config.yaml
num_hidden_layers: 14
d_expert: 48
d_shared_expert: 64
head_dim: 64
vocab_size: 16384
norm_eps: 1e-05
attn_scale: 0.125
parallel_block: false
init_std_down: 0.00341
beta1: 0.95
schedule: "wsd"
decay_fraction: 0.692
final_lr_fraction: 0.0
max_seq_len: 256
Below are experts of layer 11 (counted from 0) of a mixture-of-experts language model. Rows are named gate (a neuron's input weights, with its number), up (a neuron's input weights, with its number) and show model dimensions 0-223. Each number is 500 + 25 x the weight over its row's rms, rounded and kept within 0 to 999. Numbers have three digits each.
Before each expert's rows: "mostly gets" lists some tokens that are sent to it at least half of the time. This comes from a sample of Wikipedia text that the model never trained on.

# expert 78
mostly gets: " LINEAR", " Socorro", " Juan", "ă", "ó", "í"
gate0:496507521505486541486537476499486467521506493505483495491493514554430506505479471489508487545466469469536497471508493490519507495516503476524497506539483501464498498506461540488496459523449539469527496512510486533495493482479505478497491540457512527488493491480511518490490507479508498507500472511494504476511471466529452476489467503508486514539485515503559521495578440497529520491513463474521530515520526501507502508534530480458520473523456511490553554469538501518505527498517507486480502485455530497450471472523520463482516507501487473503523511528509525499493537527541523497452474485473527519529509478480553507513460481539500508511473518467473508505522452533462499488465
up0:492472516492457502475545486508449506473546517512509491503497482462542486503505505512499475480502497513506491491508486466477469503482493486493494475491501535516505512514488413517468504461482487477485445507521505503436480495515474519474477483527487445480495486460507498518547495517522528480483528489488503486484501504551464501556499508512512513477530493504492499453512505545458516501470491473476490485434506496468490503459539496499484485523504524493534485489484545472480498502483490508473504505489499531481538493492526489470509516493520524513555529499484478503540438494474475513472491479500520470462511496476459483462452489436485494460503530554506498532500424493498518534507
gate1:480561511466513541521494449521496500484466454522464558523503537522464508485493512484448521516519492522484486511502524510527552500490517521469512553475562488504487484511513529508544483471523502499496543475500490510504513484507498487480482472499510528461535512497520520528502465449501515490485478509470491506506539467570533490475509510492536501516479511502532515469513522508507491534513528480479483538500522535500494492556503497513479524558522535494507479501461498471513520521520478515510477454467546484482530513480521495479471503505521510503496486480502494451512528589526484534518485528518506525466496512457490512488460495493501523535528472539491483528499450487500497499492
up1:487523503528514512515512488540485430475503503465498509503498485526484533470538528504498486453502476525565506489464445511485503439525479487496528533521506502478535519506523485526493514489541471472519494488495474515505514478485508533462481486439502523511506517505524495450488504483536515551507451497482492497525500518504500501513550483502557491482484507532582490510531476507497497513507511489533472481473526521517490518510482449437512508537478493463478460460487521482497500539503486491513459458452517472501476523510494473458490466486496515491477535479494483456536500506529515536485514511467526502483523486495521482534458493487516491488484479519504508497524479455513544461508
gate2:518509476466502510507520559510492522517542497527518491473519513546496502533502511509576534519521522469458548505490493494491434532512481505505470480526448476465519504503515519463482497496527496499496502492506534480498487531499480463540467473513485496518525458486485502500503496512523487448537501529522476500489477547494455495508461500519471499473513526496501475513448503532526451487485457529510487491495442473456508504464504500485508499417479558474494527489528489548521498455436506491519490495517526482499510470535493498519479511548486525484527501496475494524484534463487499485534520486503500518529477519498525503506535490488497513496519466504550490464484512509526501531504
up2:555500514465497501490463513508496513520495469552540510507517500537513488561507535519521533491523517484486523538511512503491476530508497510504496485474495504524511507526476503488467506483525504495553442497484528475496526523530524487527497465539478505495505487526488541501514487478486487463480521495501460552470490520501504535456495534519455466488535497509528540484457520515543447506513521527475489539481493489493462494463506473523505466445525528488508508485484546554507496515442521488512505478541529475494477479555508506511472513514435503484503511515448520487512520518467502481538532511504489529537489535482492496486524475467500495509528489520507514433501527514483531508463
gate3:451505506484474536493508507498491557520514518465530516508492551479505521479457524477505487481508481546484518503470505498456516479463542509506518528495465505516494479518537536493502468519473558481510488514510552487523462476524527470503532510484513461464492489477515513503547484509481522480491505541510584554508524551500456510449457506482499504508518411477486490508524476470495504482459512516506520470494493500489525480493536492552479494554498512497539519488479498503463486487512465530531455502543522506476509506541491521477503483503480471474491516512454524486504476519491484503504478486518524475473504482530480509509510502491499529489493528501542501512525475493493483452528
up3:482477524492476489543492522503485557538540498513499518508508563527477511528496528538517512507464502493452512489526500486497528502492557489528493506483487498504464469532545511477481486488496543477476511506531546512527512496549504503466503509538521490469498489450498493482537468481473490492484472519493556528469531531522457530476448496526492493546513479540488504499548471470525515520533500475506514477462529540491506538510503494458474512504446484518548459534507510575492477499496510496537497502510521491490501509491502506482453500504480492438514495508473541465474496528494470477539469513498490482498511498532499502499458498484490538519479473510521506506526483500494444482511
gate4:496457477509526507490547536512533509506495461493536517480472506490524483469480503472499512500485496466490515483499492484458510476490498492517497507507444520465508497492500455554487529510599458493511515493471477473520521502513544484533505516524512516543484494516464521559511492484474506507477520494472475508497533538532498514504511509518506501504466526517462507531478488433487519509514474509539494535517490517502511526464497538466534457487486528477529502531482480486498482468474502490492534491535448506490484491473494490488449501553526474457476557490481522556516533501515528463506478530478485475465524520483475516546494550500503517476488479509469489513539502488494507491478
up4:493477535475528549496479525519529501535457500488476516509485512490499454485538493484508519539497467493470485483450462482471498502496469484497503495485457510478540476498514491505483515540523509485511488489458500486495530497485492508504508488504512520537484502504465546498511456472546451524502500493468456504509504526509523520498530447495500526480481487520464495519507444492513508524513506530505550512521501502515514518509449468451546483464514471473556461540480505526498523509513486442499469493501449494552478500515523487549451518510523485447474555492455496501514527512562485482502528511504510505482548524501514510537530520487540475473497501524463507485491498500524486470517
gate5:505487534510487483488484568520482512518449524504486508529504543484506542506486496530490508536511503473469460492482504516473487499501525499498500484519507528478547497463451474505488505514517478472534500545462465502479540502479473509472493493543504506483528508497475490482456507504531491471521488479509511506514525535472520484553495400481479529514486512501510495495487485517531505484491508516498534521529443499517525495522472519522482514463479489511468487525508500469523548519468481526497462479517439468533496492531557489540497574512483487478483537530447500502473503478487490494499509473497485507486509513505524439496544522511468514454485459509514499490507531485511469531510
up5:498485502531496508522575483438491497470520529519522510475546506499526480468541489518505499465491522533490538490551511492476474521483469509550532494523524508555528517530534523524481504493478477545499547501439496491513522551516488483500520487518522497531476499498488451530521526470478468499453496480498491496506436466496502465517465488516498492565488479500462500501473517467521501524511501511489471500536493470491459508532524483491533493494467505549485481470488530503500510456526467466493489532507511516462488549510468459525485499528498476503516507453472481516511520512508517525494520513532495515521464538527510515440471483533518510477496495504485501502493494462473528522488
gate6:468569495465510533504487462549493532489494480473521540481532499491542507470489485491555489483500541476491522544536521502472522514522494532566521487491481500485507486464489492491463517493474488491481503503537543488489498508538532445493494541474521474500499494449474451525458490514494549505484512492473481512498523529498489529522471495520454493489501466513485495498520489511517530551508496533478485543488509520468518513512479536519514480475512490484548501472482502508535436506497497456516531500509503480518519501524516531513471482492471513461492509531458465484485491443465492513469513502464512523528500479533509458502498518479529507473521514483520507551479475527531474451512
up6:495518500531494501504486510443469521516469499510511490531487510494471533529498522473490511501524531503531526479523502489510495453515519532494490488472504517493483473510508495448518491526481508484429490516523484553537451472489490494478522529489506471458538497497535513499513492573524512463504480558473540481504509510524481520463478503518521494513473456477462494465503483496521492487496475455504506491480482494493499520462581540512467489486485517518482539492506523522489451509496473499509525512506492500493501439476471493482488494516530505495492475519483494540485533495481503542459502539515506494481517461490494459486531470473542528539528487468576474545503482479526485530473
gate7:535485538486499469473506558509509524505464541512508453535496532493423513538470514505549489506489476534508523541470509532468515520513542464472448518527521528497516500513520500495469464507443531501500507476477513499542497527522472466493528517528501549503454529557491499516482477526510535516531500456497500507496538499473486478508492475470509497488512483517513502484465514477468467475472490470492494488476485502503516476542471509507523478460538495487476473497481500507494506482469557489511522464475520553511510459514521503487481520494500525468506503496482458511536458513515516467507483510461518502496490525485495516479478485508436514471454516456457456508498514485501472503497
up7:535530546510485544533522515488478499549490458469562488493482500501493521503487490504468483509483483480470498533482497518483489450482504534491507526544519487494496492521464478536481492484498468490500476482534491504533531455511473465521498483515505476523486497487536510533506507446535485514534482546479511487483520494506474511459504517500510526501485484476564507457516484512510490454509493504446524505527553523523545519530547479487499486538503519517526470522499539513515506507522480465476470475494540493490492486517525515534467484570473527562473480549492499517534490542484486538470521503521519478467477488502490489495490466516491479531514489539501538494525502529538509460474
gate8:511471500493491511498468508500469520509506506518489528503495477564476500504497526493477520478519491462517474474475524528475437512520494506501515512502507529485531517505524494540476528496509503487490544519541522515471552500481518507539498511535496498510512503480447465492521514540505529520472496466461497505529498499526538453501483515514509547478497566496535521490482504536510481490467538509458522494518508494522522512469541553456483503462483536465476513505532574538524462523538504508530503497508521481531486493492540429505502497545520519470508500483513470503481485522469474473503469510500523499480502469507510437484481434515500495502496467512485516481516515440515462513502
up8:533480520479483515511517505505521502496467494523522478518514521468545525497526468488486455531562504531454503514476502520504484468493501517486469472503513420471495504502476511481508510495509553523463474479463476469493473532496463509509515457489525538483497489475522541524471507447519511474511518503532520514493515487492506489502485449477488505504514495480463512485554488458507498474494488527491502498536484512484502519515490475534553498513475485523499482470507465504499556480504459512523537503437488506514542547554499582521551459485507493510487511510488511484510472521546517512495527470523502483489486526477496537482483511531477450513550500478480484493501492485536524477483
gate9:504494514494475520516547464559504533535507513500529536464482504536490531514487516471511524506470528445536523518483507500511481525488476502473494519537529501454475519486473519495536497487519495487536532485509449526498467498497513488520527563483492477482497485555476472520486482518492506550475527495516495461536531487544460517510530501519492530505543489508523499519493525520498518457504481441476497512479519514498507559542512497533531455506514519446502515501503492509510471467501561482487481496536448540501505471490535472534482458499483480488523514527479505515533512503540550527509509520519555522505486493511520514523509483471482491463498492533519500471518462473491467506478
up9:497499467518477488488482521500471496499492538492546531485538523490494536528459547489503515473507489520526525493513479528512500520515501478481508506484485519471495489510478471470480495482468487500517489469516470462539475517542531534526522528495501454515493478513486465505528496578535496480539534450517507469545468525493489502495533513490484466514543450493539487499487516510531479514535494534452478507459522535501527527543454485469482486518528486484470511430515514538491492504506512508481537466547490469535503494501462535515545502542449538507503512496489532491498491433487493510521502518533545466506498501480476515524492526515514498452489510512475531497506482489491469492498

# expert 41
mostly gets: " Jean", " Ro", "elle", " Carlos", "ele", "mann"
gate0:511503534492519494486515500502555509519518510506452517515546486500527493467494492455449507548516538504507532507507480476518531514521498490490530540475513467472500503472534462490517509553483489509572522501519482492534541525475545472514456507475468491523521498504489494483549445547517529536509479507522487451498513506537516493526446509508520526536477545532540521499482502476491436503473521505480469472494485494523475490494473533484522516514486525504518484485524492545530524478489490523459500478501500560523484532486499469551494458521465509492474536480512479505479485476471460527475527486518510508494521506485455490487529474485508513507486492493472471505480526532475466481502
up0:476476452477484495490495483502430548487480526528504500524536485527475508497506461536536467468492485488463510497486496522504485510494460489527515481466496503468492543505554489457489460485477507513524506505455479484477494534489521505518565471520503485454489498481517514500524526486494507469528518525501501521530511534490548485509510503479486475490550508515509519506459461485501468484461531493442489517519486494521489519514525508542482512483466512507539529520486535433507512462470495491511514505514512471501544506530466507558503539534460519519468481503542509497506444459515492515527467478496558463511519551515495496528518546511519521510505482504534538515513496520493494491509
gate1:485553520520476506505513453489474488519496470493465492502476533469499538525498496497481530515537477509505531482509467537516507529515520491513494498459480462497450456455442504487468487503472493463505518514470514502504546488496492457481494494479501462520513510459454454515530512477554462484502542496531513474509493516522501518528469546486433491477482476499523502453510485502505483504503462508494525502521521478522473490520482463496523459506507489463553483473478509480481513552523452480539455490531512536535510487500527552466470488494510473504458501461499515507509457539491508515480552502549487488502506505511485498495495510486475482516486490505519476517490462499438473489483
up1:494452469539471502532537481497477519497543485479499550465496545478518509540460478498518537517532471515513479490529499455477523458531504532578480528446487450498485455464507518481532524502529487485490514482492481498513519495524518525464537521504443521491494524516486459518543476555503511492497526495465484487495490472490502464535488483468511489507503471488461477496519500470496491513499495502534532499482529502443523497492533462484500524522479519511485471534513510459468528544456480458498557454496513480519511532472490470503492495495494482478475487485499498496521499489508487506457506487514508513539528506473501449535548513524539509504501477497536491508484482529483487509480
gate2:496515502508504438536446476518475494544473486526537497524483513504516507520511505468460488455487523475494508476506443488498467523486536492493452529492505517518466457455510534496506508505465500481486531520486478499489487485499447520525461480501535473486484461522516475524515503503445505519467512498482524488487518532523444453508501466485494475474509503530515519502504482502519496481497550561503549515451537474514481494491489500503510481457520541510512492520483572528525449480451512459499488503492509493504490510515507462516516535492492492519523490509512495498472521512492541490487443550504511493535536477547484496493493484491478527493518463511562488506466468501516504488465
up2:509477506515524462503467457491505490560500500512529527493501475509510550557494541487514498509469502471497481495516487467499469525461488479521487511515546535534480485505455527477488515490497495503479513518510518504484473495509484500543449511491498487492471485597546486491512511517512560511477498503468477462483490486532505492539519506489477487513515506490483533489529507574518554486491516510521496491476525484510486492487523527511525489481533525489482544515499522460476490506476548494482539489505477482472509497494489482477512450485507513505506490592520488509504534522470550501489487498484459559525539458534472530490500487552484522504496472530479483498511476479497519500501
gate3:516458523513496487474492511506538524515542513513498517476485486506469468556506490468518499516478482481504519486505483477498480506496497491486516474477499513469518504463477510509537447506486517487558516501489461508492505529515449510536513494520460536494491473527537515509508528513504559516463539488557511479558510536519486444537486497496503525482454551510465498483476504501529496521484524491493481530493476512521459482485499522475470522483455515506524528520536447510485505472481506460515467515474506456551505478519526492478494486500556477465477534464512531537479495485520519491505483488492459481486484523478452477490493492505479467505489510438476505500494526508514544571491
up3:496538563487491523511519474507510499532501539509484523467508498485536480480493441518504538523483520463524504508528561489499516470469520449451508522547483473489524494519511519470494524485522465506463520500507488530524495488508498559446542483502540494509500518476511482499522469460529479472527510477498503529480498495528526507510464458497528494537493526481520517514503513518496468472523509468465503527477508507485540525495499500505535419500493473530470482472479503533509498460518485512474454497525509463477461483500479524499491527499501516520531460479526471464484546527520487473523486503526513493561502493500507459520503495528490514457511492544477500513465471532462474466508
gate4:524487506499494493540523450466503502481524498540490508528465490539487508494443514490476497549455463497536520481495445481517484483551520538511529520484517545464487495527521453487521489476512500489462544509512516499465523501484521486519531520514526493441470516529492474521480472516556524551470476493474515528492467512460524465477495511451504539502504481463524470494502479483495520503488513528510524497518523526520478532513495475504553515521486479496523484516495476503452495556487527451469501517488502526494526502462486513496468510491501477491518526499508502456481501572479493477506497519520518466501491467461520467515478484514465473475529487472489536538464501501543497495472
up4:449519489474539537474499542534490530533471522484502491508532517522484491483538511512503530506516517492474464506483507529474528451501462480499462495535491486517513492491526524503513462485513493463511470493517498525536480499461485557498477468477484520549509504447491531470550495505477483451465497489506488449521480507485474563501502511551515465501513476512491507509524501509536501472490492493491489506487487515481515507539513550519462468500503534518518486489517531486508499466487478542482534499506467460455457517494517468505525502501494518465507468520528465491539531467498471499523530491479498481494534485500509541512535475477544546554468514497556475498521493506517485501565
gate5:505502504489490508464514539486501474485511521488533538462478544470477493503500507492517550517484437488533501448511493480532492483485519472480505486489489534496519534511528500477506495452477512510487506476511513504475519490476486485434472480461487502500506503544480497511480501479494491475468486501491475479495536526491490482485543516493511441505542450529525564499496528500491502500505480511522585479425537511459528470502461485523463486497474479485502503476483457543486522509482546504476513545537538479490530466488507490474478526496498554483481500479486471498532528532477508529523451491509491481510467500504523515471506521463492483492466478515509499533486471466521513540487
up5:493499476491493494483510482494487503520538510490495526486497522486495490521493509485486551522493508454483545438524466487543438497500490494512494453498502494476520520467505553479508494439458482519521506477489491474530482491484507523458477497467476481495483502518484491553486479495497514456475494506509525465519508498499472514451468512499471485465557500501517531492528499479504524456524484516512545549521508556530547498508450517532465496496490523486473529453483488536507530510510469505486574521522496481500536448499504481487495536495517506498493495490503465504496491519452482481471483481471536458522474485522542477519510509512520465516476475517505469542505503426521496499516
gate6:486497477489505503481507503498489510539499474524480527538535504461487486470528467530534484547495510520470526518472485519548532466485525494509500437484513530513522478487552453521493506464492487511495467492500529511466556523494498489449515475506541443517462500506495495480510503491477517524499519479438476501505511489458459508511436531492507488463506486501495528512464520448501493475483467479503505535481498491550486522504482480518485510508447484505500501472518488512486500513491471471559514493556526520494498511485467542504457561538470501479487490510492449481504476481488475543485507520486502457509507491519485490499485562449463541467517506521483503503505508480517509531506
up6:486487515531540474479465501493457487474465501488473516501532511540492487472523534510438523511454497513483484521523528525480506482529512489463482549502465518487522522533511498484486520567496475521493526468462523507482491496527501509473494510516507463525505491499506483467485538568465483509513507467484471498465521474473504529450540494514521498490493475505458540528469488509501560471529452504534523476438525501485507528545483506498509532521494502478513431467483533532528502493522537477479505496498482511501506498491501460500526532482526463509508503478483487538474507520511534481474450528521499470448497491472461541484453511469505532502495516495478520478494480490507519509520
gate7:509529449469525465512469527469508524485493525476471523487474491480503500535499544489490490543527507493533492472527527504502552463505471511525466476464501519522517475479516508449491506484482525510520534465527512513492455567546454465495506486522507482531477504462518540501467479536476481531519464504488491496512500520493523558501484495520511510444525472508461505476499456531521441480526528528510525512498526491477505485554480490484464508503474523491527493517514491522501501483494476469504512476518497504522491513507512504495513541543530502502519488473499476472455501491493498503502499484517506509497535515489547474528492511495508503553481519474553575468485466543515469457463
up7:496475465471493538509508516458500517477465535502491480473531517524509476512498533522519511515519511527478480507516530484506534479475493497540451482469505519527533509472486544498492496446525478513484484526515509489487477547526474478536526514521493538486517511478518540504491520511502498493457497522531523537479460520456533508524532523537496521510542486526490492479497482543500467507524520542518538523522509517466547491484484496543512528524454535483482464507499527510512532552487456526543512472520505485493479507522549511448500457507524510495478512468483480488465471484525517488518520548475504548467476506504518508455507495518543512511456510514520511474447500482558525480512
gate8:472535475517518469488496525513495460504448522420531537466518474492470483475501524464496465515499528499501534520487514464514475511511516504508492466506530502496536503535483487509456504519475482513517504498507468481494557465487495510484477478509503459514530495515504479492490480469502480528547470538465466502471490536477448495500512524489483510544458564519496502515498525523541475508497507455514523515516481497527476508474477499475508492515465511495499509522536514528476476488477471513472487495479508494496477508520557470524521471503453497502528481529447546527508529508543475531561508516516494507518542554515517468519510462503507520485499476476534464496468550527535492504519
up8:499465510475464516502484472476486495483497499528485502465494525494521506475475520500497530482506505482517510492498462540515533499499486494480487492483491499523500479489529512527506515557471487478485511469515550530480477537527497505439545519512518502493473510502504518520497519575501480465514513497532510457513521453527515513495458516495482476461480465471483538467477502496450512509473516503474520507461516514495480536530510456540527508482532495472500459501464486513536504552473482485497494459520509463501493511494525558442510523483515505501481486444546492522458503471498482504499535481467497524542483443503527524494502475545498516448491504504473513508454477536526530480558
gate9:509492510493479438476493500497510473530504483505489500505513503529475496501515519490484511557488489506533488492468467466478461520553483500518462487484504491512500522457481513528508522487505513535483528462512481504521481507494490465471514464447479464466515505507486537465486497511496502493510476493458480448543516529555530534490489498490483519498447508522506439544447498522464490514522471461469516526501520494498520485541471530469533533476517505544531498525505487485520509522513483484473478502470526519475489456516468506557488488514483519524487524501478462551514498486486493518491542475474530549501485477502516559503507475453528481512521471521459525470494551493474497491455
up9:530501474497513486478515460506451508533496500561495527502501464479472520508544488507500494513519509531459476481497538541555512513515499506500510509549499560461503476509517495449496488515468470490514499512502496506441465492517495487506504458565530505511485486450527469505526527480515477496479522532497463494494513485460521497490503521508510522484529513531513537470539497503495475496504518505540475503503523537532514536480500573527517496533480463505504508438539514526506535504491564496501529496512502485502507510489536516455495510513495465442569486479487491509501496512504494513500477500460490457493459477495497503515505480483517481524480528507558499493468477471547468519480

# expert 72
mostly gets: "′", "188", "187", "258", " MPC", "189"
gate0:489491498506459508513497496561514482492509511464534519452487491474521535506477538453537516500478482523460512470472532510494463550485501515488470495494486471501490513495486499484470562507492444490518499513493521503470530505471562487513501459497530499502465466524478498526542516491500477495480494475452512461521500500465511499508529478509463480495515507468468510543458526457496548430498458542513467517510504467514521539499462485509465530466467522505512523519486526506503517445525509464508491503480484474513512515501446467503495502494465523462508467514473518501473498467505523478502485478489502479493528552528490478511519550526490511500458530491508506526467531459532521500501
up0:525493482527458536505492449520522497538509509457516466494495509512492506474526522526495552533483436504502537494483532509507459498500480445484453498516480510513528524487493513466499503519475480473516511538477534504475515523496510509510491462484550492529460502536500500507534506492473534560538499471484544474487503465502504482525553502528498490477515492502498521494442506465513534428505483479490492492467490510474521485510459489479454518461432492504550514532518553478526532506518486503506489531490509456514525515496480472500482488473495517479514548534498526501489523524492538476501498462481487460477514524502496520515492534526475494505529523461536508528461496521522517518490
gate1:515517502487524526457531509480507477521474495464502522486527472520495511468450520515498494484447517491515526517473548553522498512480533487472534470513472520510470507504448511489510466527551473479476513491509478491521473536519520523508506451537449525475469499474488518505518490522476544556469472505508486495505527526518495495508509471437529537483498476420509475495532505454490515493524467488521528543484485489537504481500534476517502525524501507463539491543530515496410483518482482489471476496473520505467484506460484501505507467491481506520511493481518487488495508511515495473489515523507476519542486506490533492557506500494516501453520499516474506528465529483501475488466
up1:486491493476486506477487509498550492475491496460476499484520495448488520486509519478444451470495490507487546479538513482498540468452470495481513521491487506531446494521468473509522480446473501479491532486478511523501511506497520502487461493525503485501492512453508527464480514523527467493491500504497513473496492523556437494535481474482539501529526514535550488514561554470526494527509472481513468474446515477465480554548505468521513462511481484474470509489488490482528510487499529524484481472481467512500478522464491459521507514472465513499477473507498461539530483484523516522479502493498498575517481493542502453497510504508487504525486476499534469485536513492523501483528
gate2:464483467506517483505475518488486507501523539491494444523516518499477472489519491506560456488507556481468515531495439499486498528492534499487471509490536447490483493466492536469460482519572535531467496484517518506498476507514511490497538493529488481469474484472509521513468470526493486515501510481479501466506535488480502483473507507474482519485481514481464503514511501469495519510514427531493515474505534511536480504496461473500513484429544484497522539490528501502529515493476516467533493508524534518475482477437503525535501501523494545477481490479508499505502450530518515449501485509510511549530478516502501488483500534502532522539490489555499498499503527467443531533478
up2:468517525528456523498481492513547447471509476495509518489512501509506496519506498521487541521503496509505473441493521501501517501519488515499546493468468509517525479509468493528516536493498476499515528509524497492481546508485496460512454509443479527543503492534483517517487551494512523465469488517471511532521473475493455514539499479457500470539538501560539495489495504544496485477518484494499454492498505500489481503513537494510479518539495524473464499472463482462464517508563497518476535500515436468510490521537489460463486505490485458477495461505512525516525529455537479564506534510470500459492480491479505506490472518499496496489483546454481466472496457517504479520516
gate3:514500505487461482520479506499591499508498520519518473523512486507504463500507481528512509479526518516500454494484490486490530518523492525524533516502539466497488510485505485517504471463513457469550465514503499503475493524504476485480497493523500548491485543517474509508474516502516489522532522504479481529517478513526505551531505491520458559468504500517512482471511510506497441525494460481513533496498525480508466451520445458487532529449547509511460550513515507496515501513467482512500522488500517531534476514563482492470454531513501524501485461514476465506478531501517490501548490556510485539516505523476520476508477509483520536496516486481478528447495456494483469456454
up3:504480547492506477518533461512527494513513511528462524485504497497515465520477512473508521455494480464497537530466474503492513501477505502502510463514486490470470483524471492516475516476481428493450509466496534556504465519531484507503512480504457526488450534526456535523514517494488488506523511514480463469490508458521522506473478523497485510480522510512489466492537488518457518508500501433539481501481471502504511478508524513520499481504427467518540515510491491491489490505481497471506462462477517491486491534511517503532509486547530507495519472547510492512509515576527477563512483473473494518502556488491483526485498458510515474435472534494468489508470509478519518482538
gate4:487504502544505530471471461481512473472492514481488540476511516487520505517502524512447517494475514481502534487478523507495505497498503488480506492494506478496461452463494453533481492501487544462455511546499477527509514477495506522535416522533520526509498495432530521488531523518508503512471521527496479480520496490523484512556478473504523476514496506503539455486494521462496499501499497491454515485437518498489509486522559517491458502484501536508538508517523466482526515466473520472467502517491467541519533507487487496500503470468470519499511510489488493551480513525497477525520500467480496563540472496514552462534474490509457556486518488516494496490554545503522504495518
up4:452516512539449449499475472460491491526488485468516473472523512459486499525532487480510542503525469473482481518495492478550559521489520498500480552500519496458518505522537490460490510523482494489502499528470483510506519486525503519519546541468481500522490507556504461485525472480466481487541481512542472497523441523522513533534557488463494506523490525540480488527531470515480478476494516503479486516486520490516511460444476475510521513472475519495503478521497482532553493486487487515489505486499533516498505498512508536474495524534546511505503468529434477476497476524505474485485467518482545484498513510491471455470523519499493552489532508535501471505536502481524472486518
gate5:532537484447508483517506516507540490511505552497490472532468489480493458491459537493501485508522494513484506455510523495454435504519488475521524534489494525502516505506496510518478464519500487451470473499528535477530523485492502525533500534512502515511518533497516453526485528522530492523533531541496483476496451455462479506525479496511490510463526514506471558497530547525491456479514554484484548494490472478529506528513537539464529511518518515500521502504501506547506481490503522537480453474488507484484472495474511518537488476488490523525498483523478501492516535457480470520494485516536492496473531531537530517577515544461490483491508515508475478476465534526511516508490
up5:494514491500471494505489483505498490467518490471507485527499486484483441504451524466502493474534489503508511470459524473497497494529500510513516528501495515523520512523488506545476479485464463473549460509533513520519550486467524497557532500488468500528523484540470479500510520544512497495504514513505510474507503481519535471514495510438493482507512544500476487513494547541466455496520547511530470484501486484518499534487487545443502489493546545466535530487514503538500484472469509527506488492502492494494463490486522506484533475502493502542521463532470458461506498457494511551472489537542481458486522497547515490532553517503461478502495474470454472507481481527553531505499
gate6:482508469534525545532528532556520476485490516495484480453492509526519515485542466534443539518527494511521491499496521509485486507478515524504496469504522493537487487554517510498478536495506477492512532513501496480484491472482521489501480496506521542493490489485440478518479479505445553503477449508527524510566487467478502507478501477498573526488529460475537502483496475515455523479541481494509486524491501431495529494524478489521505484478510538473496464530499543499540469473486500488512500478508464458483466517483499501476488512470497507489491497533493524516475495499464524539502529505508491456498523500442506503493517518502515477489505468475519509520459483444537520550530
up6:505550509511510523548520494554457534505490519507500502499488500528515551500512502507452532519502498492528461532506486523492498536485493488505526458517462492490490501554495479549459517504516454524511502519520559472470445544503488480485491536473524532513521502518472467503504449515472486511496470524506533495530490495519518531491515509505573521462502467472502502515509476522471502519525478518493489530463504443481537501517494519475513494500513507474473468568533531490480522490474484487488499455527511474446484507488484499502493489462536486493491506504500536503486499486484502485554531525507508477556553517463521481489512503490547488480528468501508509507468503487542525476540
gate7:499506518506502530517484483549483494503511492509508531561484492510500487493482497503522515532477512494525514499502499501477420504508527483499481545510542487518504535469477501448481446503521489469487494511505506547530510490496464492517533530523514492485506488489552486502463477500492523498517490498515472446470510485480515500492498507496455497477494488537459546464512523492499489509454488521472485508530512486470487432532508503410497521493523508521496471461566522505486538515463527494492484505514534501516517511495468517493490520506504475524486480518486506539485498506442500421519511502456495515533505492478480546510502481515537545474485467502501517529484532491435518475477
up7:488524488516494519504559485481506541532493496499488471503507506474501555509580476502495541503503464463483521508472494436507496553525481493519491523490544491464495459512549537516490500523485475507507505513512509537474499491508516460505523529420493486513536489516536483528506532458517530530495504465452482520513483479503484466432515547512517491511489488521499497505523473489494456472528531515484508500530508494477511517470434534477510466493504483497515520486490489522560498520526511524512550511446481476462506496516514502507529479516544506506508560512496487464484494451468501506470489472507507482519548502494494513488503475480505498516501528483497493472515497518545469485507
gate8:527481443557464482490534501504544548517553501510505456555515523488500507514485489494501516516500509505506485501505476479515518465533501499486523534476480535478538509479471526522521526524502508479532491522498531504472531497560492465514520527500484546462495526567511514504494531485483503492532462501513488505516482510522464519512454487507482511471492530498482448514504522510431437492487518498512486479541494495565492493523467533492503497501506490528479474540555490528491490501479542510484511497452520497475526507491486516498479500498521467516511497529486521526530523473498480551519519448507479510472548558532468489517499499492485451510498516470482522525505493494493478489458
up8:484490487464479508476512475542492488511490549508542513531499482478543538502530474501514496470493509475503460500512492474467500524516534489526543514497500495524525540502484516556469470454492444542464495503468511473466492541512512485509489474454538490475495482536496487483503490481535465467533510478469481508478505494473471524484480499469473512497504505504459492541480488524442479518527518516552518511524518468571498497506469515489517465502523499483459508516503501543448470487504485485513477488439520548547458475502513490532484513512506494492479484482503493481482519473500445542525498530493502493503477532479468506512481506482510520531509534492484522505443470521527472479452
gate9:469518500507470485509452501502460452479473473536520470493526495567481525487562483519474523543471494477493511491473472479499541554507459486503521480503467496455522453533533497502487501528468503490529481496508535509485492499504499485483526526478472493486534482505492496514530474552462483536521502469465488488524465478529473515490520537480493471470471490487497457447457445482495482526502473479494505538492505504498524545549464468480515520490475452519513523544536516548490532501463454487474484484505493488490532514510471507481522493495457501514511527491529488533498499507474485512480522551532547479497517478519456451489512503491505472507513500498504521519500485491492475502468
up9:457531514510473419503460504483425477482529470467520522493510509528497527490504519514503479505486497456507508534516507493487547544499496525486521501515489446467543438493550512500471474536482483506544487481492499453506465501525498485497496515501494563511532487501482494493511480556464518467473510493501464492489489474533493501527533528485519508508474521493507454458452449531491467509497499459496530474474507526501483524453482488488477495483502531448509505505536451530521497502462497507488496507487484515505522511521482511540468483489499481509496526491486484537516493503527480456493513538539472492475518502515460479515509520465507514484560484507528509532519489504494449486489